config.toml
n_layer = 8
d_model = 96
n_experts = 192
experts_per_token = 4
d_expert = 48
d_shared_expert = 0
activation = "reglu"
moe_layers = [0, 2, 4, 6]
router_score = "softmax"
normalize_top_k = false
routed_scale = 13.3
balance_loss = 0.00919
balance_bias = false
router_z_loss = 0.001
n_groups = 8
groups_per_token = 3
init_std_router = 0.0191
lr_router = 0.00129
vocab_size = 8192
norm = "rmsnorm"
norm_eps = 1e-06
tie_embeddings = false
optimizer = "cautious_adamw"
lr = 0.00297
beta1 = 0.9
beta2 = 0.95
batch_tokens = 65536
seq_len = 1024
train_tokens = 370300000
steps = 5651
dataset = "wikipedia_en"
Below are experts of layer 4 (counted from 0) of a mixture-of-experts language model. Rows are named router (the router's row for the expert), gate (a neuron's input weights, with its number), up (a neuron's input weights, with its number) and show model dimensions 0-31. Each number is 200 + 30 x the weight over its row's rms, rounded and kept within 0 to 999.
After each expert's rows: "comes after" lists some tokens at least twice as common just before its tokens as in all text. This comes from a sample of Wikipedia text that the model never trained on. Tokens count by the router's weight.

# expert 143
router,191,232,193,180,239,153,234,195,245,152,225,191,209,199,184,182,167,247,222,151,218,262,173,220,142,181,176,189,161,200,188,210
gate0,198,225,147,182,211,198,197,197,196,217,193,186,188,208,214,182,176,227,195,223,156,221,174,235,155,188,209,190,161,234,211,211
up0,229,213,197,176,213,257,214,223,258,196,171,226,185,228,209,183,207,133,235,211,166,260,222,227,157,267,167,207,194,206,218,163
comes after: " was", " is", " be", " were", " been", " are"

# expert 35
router,207,225,204,152,253,153,249,197,227,162,210,166,176,165,144,202,192,217,202,198,221,218,175,234,188,232,198,205,190,197,142,200
gate10,213,224,220,201,258,144,192,248,236,174,224,151,218,167,209,172,217,227,177,127,162,187,147,185,210,181,190,224,200,216,203,233
up10,221,229,216,174,189,224,197,165,165,212,168,201,219,281,173,219,138,254,237,215,267,187,202,252,179,164,201,163,222,212,227,189
comes after: " the", " and", " to", " with", " of", " by"

# expert 129
router,209,201,246,165,260,156,228,230,191,164,228,201,184,179,149,196,159,228,237,146,236,253,159,187,162,170,153,169,233,181,187,207
gate0,257,203,171,228,220,201,180,193,217,170,156,177,238,160,182,243,178,176,270,142,221,215,199,201,175,172,198,227,214,219,179,204
up0,184,234,248,154,196,161,227,182,209,208,218,184,129,234,187,145,216,248,165,252,172,185,198,229,198,232,198,182,181,160,223,213
comes after: " ", "1", "9", "2", " November", " March"

# expert 164
router,199,220,222,181,213,162,281,171,217,141,204,162,195,185,201,215,215,232,202,147,203,219,172,220,171,193,162,186,198,190,175,207
gate0,176,178,176,201,169,230,219,228,190,136,269,185,240,145,204,200,167,219,214,217,238,208,175,190,166,225,211,174,228,196,173,225
up0,242,221,200,167,200,188,141,230,211,214,177,212,192,241,227,204,178,211,186,231,168,175,181,223,193,173,180,235,121,185,231,189
comes after: "\n", "-", ")\n", " is", " (", ":"

# expert 1
router,219,250,221,125,217,155,247,167,232,161,207,161,181,223,164,151,220,227,241,206,208,232,169,235,166,198,168,184,198,192,171,221
gate10,195,223,227,240,237,186,205,208,186,185,234,207,217,230,236,222,145,167,201,150,239,167,199,203,173,211,190,176,237,130,219,179
up10,228,153,191,231,165,208,191,135,213,204,190,204,183,175,218,215,220,225,187,241,210,246,238,202,168,174,170,209,164,177,196,251
comes after: ",", ".", " However", " and", " well", " Am"

# expert 49
router,202,222,241,186,198,142,215,161,230,194,212,179,193,185,173,183,173,254,239,151,233,240,169,209,194,197,183,147,224,200,182,224
gate9,234,247,184,211,177,175,181,195,203,193,183,202,225,247,204,233,190,211,175,171,232,217,234,210,166,202,225,145,187,201,240,185
up9,230,243,210,226,179,180,197,70,234,216,247,188,266,204,166,153,184,214,235,197,248,245,194,222,145,179,205,189,207,158,227,211
comes after: " |\n", ").", ".", "\n", ")\n", "\""

# expert 40
router,221,230,233,196,224,147,233,183,250,159,245,159,203,207,158,222,192,252,223,166,224,197,161,238,168,174,156,213,237,211,149,221
gate15,206,174,245,198,241,232,196,199,239,248,187,184,194,164,199,254,230,247,162,137,199,158,213,180,235,192,189,243,212,237,187,192
up15,183,183,156,215,170,212,224,220,148,179,213,211,200,173,189,133,238,155,209,206,208,206,182,193,129,187,261,150,173,168,237,231
comes after: ",", " was", " a", " and", " is", " with"

# expert 127
router,209,217,218,171,236,172,212,180,236,126,200,146,150,202,176,209,171,225,227,180,223,218,171,212,180,206,190,137,198,203,198,222
gate0,246,214,197,198,224,173,217,174,217,131,186,194,212,192,201,246,171,177,199,181,240,138,147,205,211,154,152,210,191,207,157,201
up0,205,198,198,216,195,169,190,196,222,209,193,210,211,228,194,242,170,177,195,219,226,145,161,201,211,182,119,197,210,236,130,170
comes after: " ", " |\n", "0", "%", ")", " JPL"

# expert 48
router,214,262,234,147,210,153,240,209,227,152,206,179,163,198,163,188,201,227,256,158,212,254,157,208,182,169,168,171,169,170,209,207
gate0,198,224,193,234,164,234,239,188,226,111,224,190,222,163,198,226,189,203,219,162,232,180,203,192,169,200,183,204,152,141,199,217
up0,177,260,207,143,186,211,191,215,218,155,244,217,183,220,220,200,199,240,244,185,212,158,176,148,187,175,205,212,161,220,238,188
comes after: " ", ",", "5", "0", " June", " October"

# expert 58
router,252,225,224,169,209,157,231,209,233,141,218,157,192,219,165,175,194,202,259,184,237,214,159,200,145,173,210,199,193,185,173,210
gate0,212,182,208,210,220,231,221,234,203,215,169,241,166,206,180,195,170,206,244,226,167,140,229,193,214,155,163,173,209,169,235,230
up0,188,187,201,171,205,226,191,220,279,229,190,184,181,181,228,185,176,162,202,196,187,169,153,179,272,189,187,241,203,175,189,157
comes after: " was", " were", " be", " he", " been", " is"

# expert 135
router,208,202,224,176,213,101,215,209,225,153,220,148,182,178,142,191,194,223,216,182,234,203,176,219,154,205,189,212,184,200,167,208
gate3,208,241,219,193,181,159,194,237,178,195,281,174,217,169,229,193,195,199,226,191,181,175,218,203,168,217,208,172,211,221,170,184
up3,239,176,201,196,198,222,202,179,250,220,139,212,216,204,230,178,204,254,169,243,177,211,182,226,220,176,199,187,201,183,184,247
comes after: " a", " as", " with", " in", " of", " for"

# expert 50
router,244,202,215,197,277,162,266,163,202,178,234,132,204,193,192,228,184,228,195,160,226,196,180,179,166,172,149,176,202,208,162,208
gate5,187,197,178,178,219,210,130,227,179,229,195,185,203,237,223,212,210,183,208,204,166,204,217,175,179,170,182,239,227,239,228,167
up5,208,204,193,201,203,223,162,199,157,238,201,217,215,243,216,247,204,197,218,202,129,197,240,159,226,201,165,231,200,234,258,179
comes after: ",", " in", " of", ":", " at", " New"

# expert 34
router,230,230,251,164,238,151,237,183,259,177,251,187,189,207,152,201,155,250,219,198,188,180,154,192,193,197,151,180,201,175,157,184
gate9,168,226,237,249,203,224,247,193,201,207,193,229,211,158,164,179,225,184,164,161,161,202,259,200,207,237,217,237,193,225,216,198
up9,196,204,201,245,200,235,199,215,150,228,198,249,200,128,213,191,199,153,161,197,180,223,227,194,218,230,205,212,185,203,233,192
comes after: " his", " her", "'s", " and", ".", " His"

# expert 29
router,214,217,214,146,223,158,261,200,226,182,203,186,176,191,181,189,170,203,209,199,250,183,176,227,140,194,191,202,175,217,175,177
gate11,261,222,193,230,219,186,219,178,202,169,168,212,208,248,165,218,198,201,190,200,263,212,195,208,217,267,263,229,163,187,258,182
up11,216,193,211,200,158,246,215,153,201,181,193,196,229,172,210,166,240,213,208,205,209,205,236,191,208,170,174,190,183,180,124,257
comes after: "\n", " |\n", ")\n", "-", ".\n", ";\n"

# expert 23
router,224,195,231,142,248,92,224,215,196,177,220,170,165,197,169,170,168,231,223,190,230,248,164,204,178,218,197,156,175,192,184,204
gate0,240,212,180,163,207,224,199,204,186,208,137,238,205,220,195,225,172,234,230,211,203,187,192,216,228,208,201,202,194,145,223,199
up0,149,215,221,219,226,197,206,204,212,202,246,195,133,202,202,178,233,182,180,207,199,258,222,189,163,209,201,193,162,234,227,260
comes after: " on", "2", " ", "1", " On", "On"

# expert 144
router,197,255,226,149,232,164,228,222,254,188,190,170,156,204,143,163,198,213,241,201,200,228,169,230,166,205,163,207,203,178,196,196
gate0,203,187,202,212,187,172,206,193,282,203,156,193,238,258,209,207,211,220,165,249,195,218,164,231,158,201,165,199,163,211,216,182
up0,202,220,181,192,214,164,188,248,193,195,215,181,211,174,221,138,183,229,231,195,201,153,188,271,228,231,164,173,161,185,173,192
comes after: " The", ".", "The", " the", ",", " This"

# expert 92
router,225,205,247,156,192,135,219,149,240,138,212,183,154,204,170,224,197,217,205,181,212,231,194,257,138,216,171,205,181,151,171,214
gate0,127,221,234,210,203,199,207,174,203,201,239,197,238,193,147,170,188,232,195,213,222,226,178,210,239,164,189,187,230,232,207,190
up0,169,187,206,213,170,180,167,143,199,188,192,231,243,223,161,190,165,218,180,209,189,235,161,198,207,163,196,212,214,233,187,204
comes after: "\n", " |\n", "|", ")\n", "-", "===\n\n"

# expert 152
router,189,193,231,156,235,171,235,198,236,147,215,190,157,211,160,192,183,240,242,199,223,210,171,241,175,209,214,155,184,171,184,247
gate30,208,191,203,193,168,172,180,205,237,160,136,243,203,172,198,210,180,196,188,228,206,201,140,194,175,270,183,150,212,250,195,142
up30,202,218,193,217,206,201,215,218,171,156,203,225,214,182,184,163,177,232,170,150,211,151,195,267,178,170,209,216,187,205,217,229
comes after: " ", "2", "1", "|", " |", "="

# expert 28
router,242,236,245,180,201,143,250,166,238,164,236,184,175,216,147,187,183,238,230,161,211,229,185,220,154,223,178,149,179,200,206,222
gate11,269,156,230,225,247,199,213,181,251,181,222,194,247,209,198,237,202,209,214,171,216,176,213,169,193,200,190,234,234,235,211,223
up11,124,236,158,211,170,187,197,238,156,195,218,182,157,210,237,175,193,183,184,235,149,226,170,186,213,155,219,149,174,182,213,160
comes after: "\n", " |\n", ")\n", ".\n", "\n\n", "==\n"

# expert 147
router,191,213,251,177,267,174,220,207,221,160,222,172,159,207,164,204,195,222,201,186,205,215,177,219,162,236,182,189,208,174,172,227
gate0,197,196,236,196,148,248,168,236,160,213,217,200,225,203,176,147,178,174,206,246,189,196,193,116,214,190,202,221,199,238,213,203
up0,203,219,203,247,206,219,146,202,131,205,216,217,223,201,216,177,180,180,193,218,245,179,239,122,217,207,227,230,189,209,189,210
comes after: " the", " The", "The", " new", " main", " first"

# expert 96
router,193,194,222,165,261,154,239,195,217,163,212,158,174,188,127,204,176,203,208,202,197,212,175,236,179,199,214,192,174,139,188,225
gate0,207,152,200,224,202,245,175,221,168,199,184,199,242,253,221,217,209,141,184,172,193,200,186,194,171,173,187,202,216,175,187,177
up0,196,190,194,156,219,220,211,232,184,225,199,175,180,176,162,196,211,205,218,230,202,224,241,231,157,203,185,205,179,191,272,190
comes after: " the", " won", " his", " a", " in", " first"

# expert 116
router,245,251,237,168,224,152,236,199,209,124,205,154,184,177,156,185,145,215,217,183,250,187,158,196,162,194,183,185,183,190,176,190
gate30,207,210,213,212,215,178,236,224,206,178,139,113,212,182,152,222,215,177,201,195,142,234,175,246,220,230,195,177,235,122,182,181
up30,210,195,216,221,226,178,232,206,237,174,148,169,230,219,235,189,146,186,156,200,146,195,171,235,200,210,173,207,259,175,171,169
comes after: " at", " in", " born", " University", " moved", " graduated"

# expert 125
router,269,280,239,148,264,157,264,189,184,159,217,136,219,220,191,160,196,191,238,177,217,210,193,230,164,202,181,205,209,228,173,229
gate0,196,170,192,182,200,235,205,193,201,187,216,149,212,213,215,174,217,149,224,175,193,214,179,165,176,243,235,167,165,172,198,224
up0,245,241,190,180,194,209,173,189,225,156,269,180,246,249,218,183,199,205,220,210,235,177,169,139,143,246,254,188,226,217,212,166
comes after: " to", " would", " not", " can", " could", " will"

# expert 39
router,215,260,217,171,241,153,239,186,202,178,228,210,178,175,180,169,205,240,225,184,222,218,164,190,181,199,171,208,159,170,186,216
gate2,232,210,201,225,174,213,183,144,140,195,195,200,210,160,214,165,250,164,215,154,193,237,202,225,179,194,198,184,171,196,229,218
up2,249,190,216,192,126,200,209,171,177,206,191,203,205,256,198,221,253,174,154,185,216,188,214,205,210,184,179,190,218,221,204,205
comes after: " the", " \"", " a", " (", "-in", "-"

# expert 61
router,212,235,235,162,241,157,227,202,246,134,227,169,148,192,179,196,183,203,219,181,231,239,180,198,161,201,175,150,150,176,199,226
gate0,184,220,210,202,191,209,180,235,151,160,194,207,166,211,187,200,263,201,208,169,155,272,210,218,156,187,226,175,156,183,232,196
up0,146,212,220,172,172,251,199,214,176,167,229,190,216,176,213,210,241,187,166,164,213,211,199,185,190,199,240,196,219,216,219,212
comes after: " in", " ", "|", "In", " In", " the"

# expert 24
router,201,230,202,156,272,151,265,176,217,145,232,162,187,184,156,189,166,244,222,176,222,229,180,221,169,229,174,191,172,183,190,213
gate10,193,176,202,212,208,167,170,234,181,167,197,218,223,261,217,247,170,172,189,194,208,201,145,217,212,210,238,164,153,176,115,200
up10,187,144,161,186,231,174,175,228,163,215,267,243,241,223,228,265,198,160,186,250,192,238,210,200,197,199,208,167,125,169,195,194
comes after: "ed", " on", " of", " by", "ing", " with"